From a checkpoint of a small mixture-of-experts model trained on Wikipedia: width 640.
Below are experts of layer 5 (counted from 0) of a mixture-of-experts language model. Rows are named router (the router's row for the expert), gate (a neuron's input weights, with its number), up (a neuron's input weights, with its number), down (a neuron's output weights, with its number) and show model dimensions 560-639. Each number is 50 + 10 x the weight over its row's rms, rounded and kept within 0 to 99.
Before each expert's rows: "comes before" lists some tokens at least twice as common just after its tokens as in all text. This comes from a sample of Wikipedia text that the model never trained on. Tokens count by the router's weight.

# expert 8
comes before: " |", ";", "th", ")", " –", "–19"
router:59 50 44 53 47 59 38 54 60 45 74 58 39 49 48 52 41 41 35 47 57 25 57 37 48 68 61 40 58 29 66 60 54 54 51 53 54 48 37 56 62 38 70 43 21 36 61 48 71 54 61 57 56 43 51 55 50 58 50 42 52 43 38 44 72 67 47 40 28 49 53 80 55 44 45 49 41 46 35 62
gate8:51 46 47 51 55 51 52 62 51 72 53 34 53 43 57 48 52 56 33 55 54 52 36 73 37 41 33 63 25 46 54 63 53 52 31 49 62 49 50 42 36 44 50 46 40 41 52 66 44 64 59 45 59 57 47 50 36 42 41 43 59 31 49 65 46 45 39 50 41 44 54 68 61 40 50 48 55 47 51 59
up8:69 55 47 51 44 71 51 45 59 57 57 30 47 48 46 57 56 44 42 59 55 51 45 54 41 38 41 48 42 35 68 50 41 53 47 46 30 62 33 50 54 55 63 46 21 42 58 47 62 56 67 54 46 48 45 66 63 46 33 49 60 40 54 66 64 61 49 50 40 41 42 69 51 38 62 62 48 59 44 43
down8:64 57 45 48 47 33 47 54 50 38 54 49 47 55 55 31 45 52 30 50 38 26 46 75 43 50 34 57 51 39 45 26 45 61 34 49 30 51 41 45 53 63 41 49 39 43 66 43 52 54 38 60 43 35 45 56 48 42 49 48 54 34 43 57 31 57 48 59 45 58 56 49 48 60 72 47 43 46 53 51

# expert 12
comes before: "\n", "-", "|", " The", "=", " In"
router:50 60 36 47 39 47 62 45 62 49 57 57 44 65 54 45 48 48 45 38 57 21 63 41 53 60 64 53 62 46 61 47 49 64 44 65 58 41 59 46 51 34 52 36 47 47 67 44 68 49 59 55 65 42 49 53 38 61 32 54 58 35 40 57 70 56 43 54 53 54 41 55 41 55 43 45 30 38 27 58
gate0:58 45 51 42 61 64 45 46 71 56 54 58 42 54 49 53 51 57 45 35 54 45 36 53 39 62 44 40 65 44 55 32 44 63 64 48 50 55 53 45 60 34 53 63 42 32 66 60 42 39 48 54 65 33 60 43 40 43 04 44 70 58 69 43 72 47 50 48 58 49 53 47 64 51 62 38 42 54 37 41
up0:33 51 55 45 58 56 57 51 42 50 66 29 28 53 59 53 65 63 57 40 40 51 48 56 45 44 63 54 43 57 48 40 64 56 62 57 53 50 54 73 70 53 53 41 64 42 60 40 45 50 43 45 63 45 44 32 39 50 59 52 48 60 50 50 47 62 37 55 34 64 48 67 48 46 40 67 61 63 51 41
down0:59 41 39 67 47 55 48 63 38 42 65 55 63 38 30 33 68 66 54 51 66 64 56 56 63 38 69 52 50 43 53 39 51 39 50 60 61 41 58 45 41 57 50 44 45 63 58 56 45 54 50 50 55 56 45 39 57 44 46 38 43 51 41 38 48 48 52 46 63 43 40 52 63 51 47 56 52 43 56 57

# expert 4
comes before: " of", " was", " in", " to", " is", " by"
router:69 49 46 42 64 68 51 46 41 57 60 47 41 59 54 63 57 37 41 43 56 40 73 53 45 45 55 59 61 44 72 46 56 64 38 69 73 42 45 56 62 46 58 52 36 47 50 31 70 58 55 53 61 46 56 56 50 50 47 46 57 47 34 40 59 51 36 49 64 54 49 51 48 52 48 41 37 29 29 52
gate0:47 45 54 36 42 58 50 54 48 53 57 45 42 49 55 43 47 41 47 45 58 44 73 52 57 53 48 43 47 51 56 66 39 37 35 63 69 56 49 50 23 57 55 63 43 39 43 38 52 69 54 52 30 57 54 55 58 52 56 56 65 56 43 42 51 61 29 60 50 49 55 49 61 39 39 53 62 52 53 43
up0:70 53 65 44 36 38 45 60 30 48 44 51 51 54 59 68 51 29 60 47 28 51 28 58 49 48 63 61 58 60 38 57 43 73 72 43 65 44 30 43 55 58 46 54 39 46 56 48 53 45 53 49 56 55 52 39 41 43 59 62 51 53 37 56 50 40 49 60 53 71 29 53 50 38 64 64 61 43 35 54
down0:29 65 61 58 60 53 55 53 56 46 57 70 58 42 17 65 28 59 63 37 70 53 59 24 58 61 53 53 58 61 60 47 42 52 46 52 65 50 40 66 61 40 63 60 48 51 52 64 58 62 54 61 46 51 67 44 44 51 40 31 32 45 32 52 46 41 60 39 42 55 47 35 53 27 55 60 44 40 46 41

# expert 16
comes before: "\n", "|", "-", "==", "The", " The"
router:62 46 36 50 62 78 49 59 56 42 49 48 47 55 51 41 59 46 36 41 56 42 62 57 41 47 61 44 51 28 54 47 51 68 34 55 61 50 62 55 38 48 79 51 37 21 64 47 64 69 45 64 58 54 47 61 41 44 54 53 54 43 38 53 75 65 46 36 60 44 45 60 40 44 26 46 23 49 32 61
gate0:71 53 34 54 56 56 65 44 41 52 55 53 64 41 51 63 57 48 45 33 24 44 45 59 48 36 47 35 37 43 42 37 47 46 58 40 61 69 60 54 36 19 57 42 36 32 46 56 52 53 54 72 45 42 40 67 35 38 49 61 52 54 53 54 44 56 50 42 50 55 57 60 21 45 21 31 37 43 42 46
up0:45 42 56 63 46 46 48 50 63 56 62 46 48 36 53 51 50 39 54 34 37 58 53 53 56 42 45 33 48 38 46 48 50 61 50 61 55 64 52 53 59 37 66 48 44 53 43 61 54 52 53 56 45 36 57 49 42 47 43 44 35 61 48 49 36 55 65 49 49 58 52 54 39 46 13 34 41 56 47 39
down0:59 51 53 44 64 32 51 33 30 57 54 45 49 51 47 41 74 48 31 69 49 44 62 51 40 56 55 59 47 52 48 60 41 37 36 21 50 49 49 44 53 47 41 37 53 53 44 44 40 52 56 54 58 66 39 53 47 50 60 57 40 51 40 38 54 44 46 26 61 49 46 54 33 43 63 66 61 63 52 56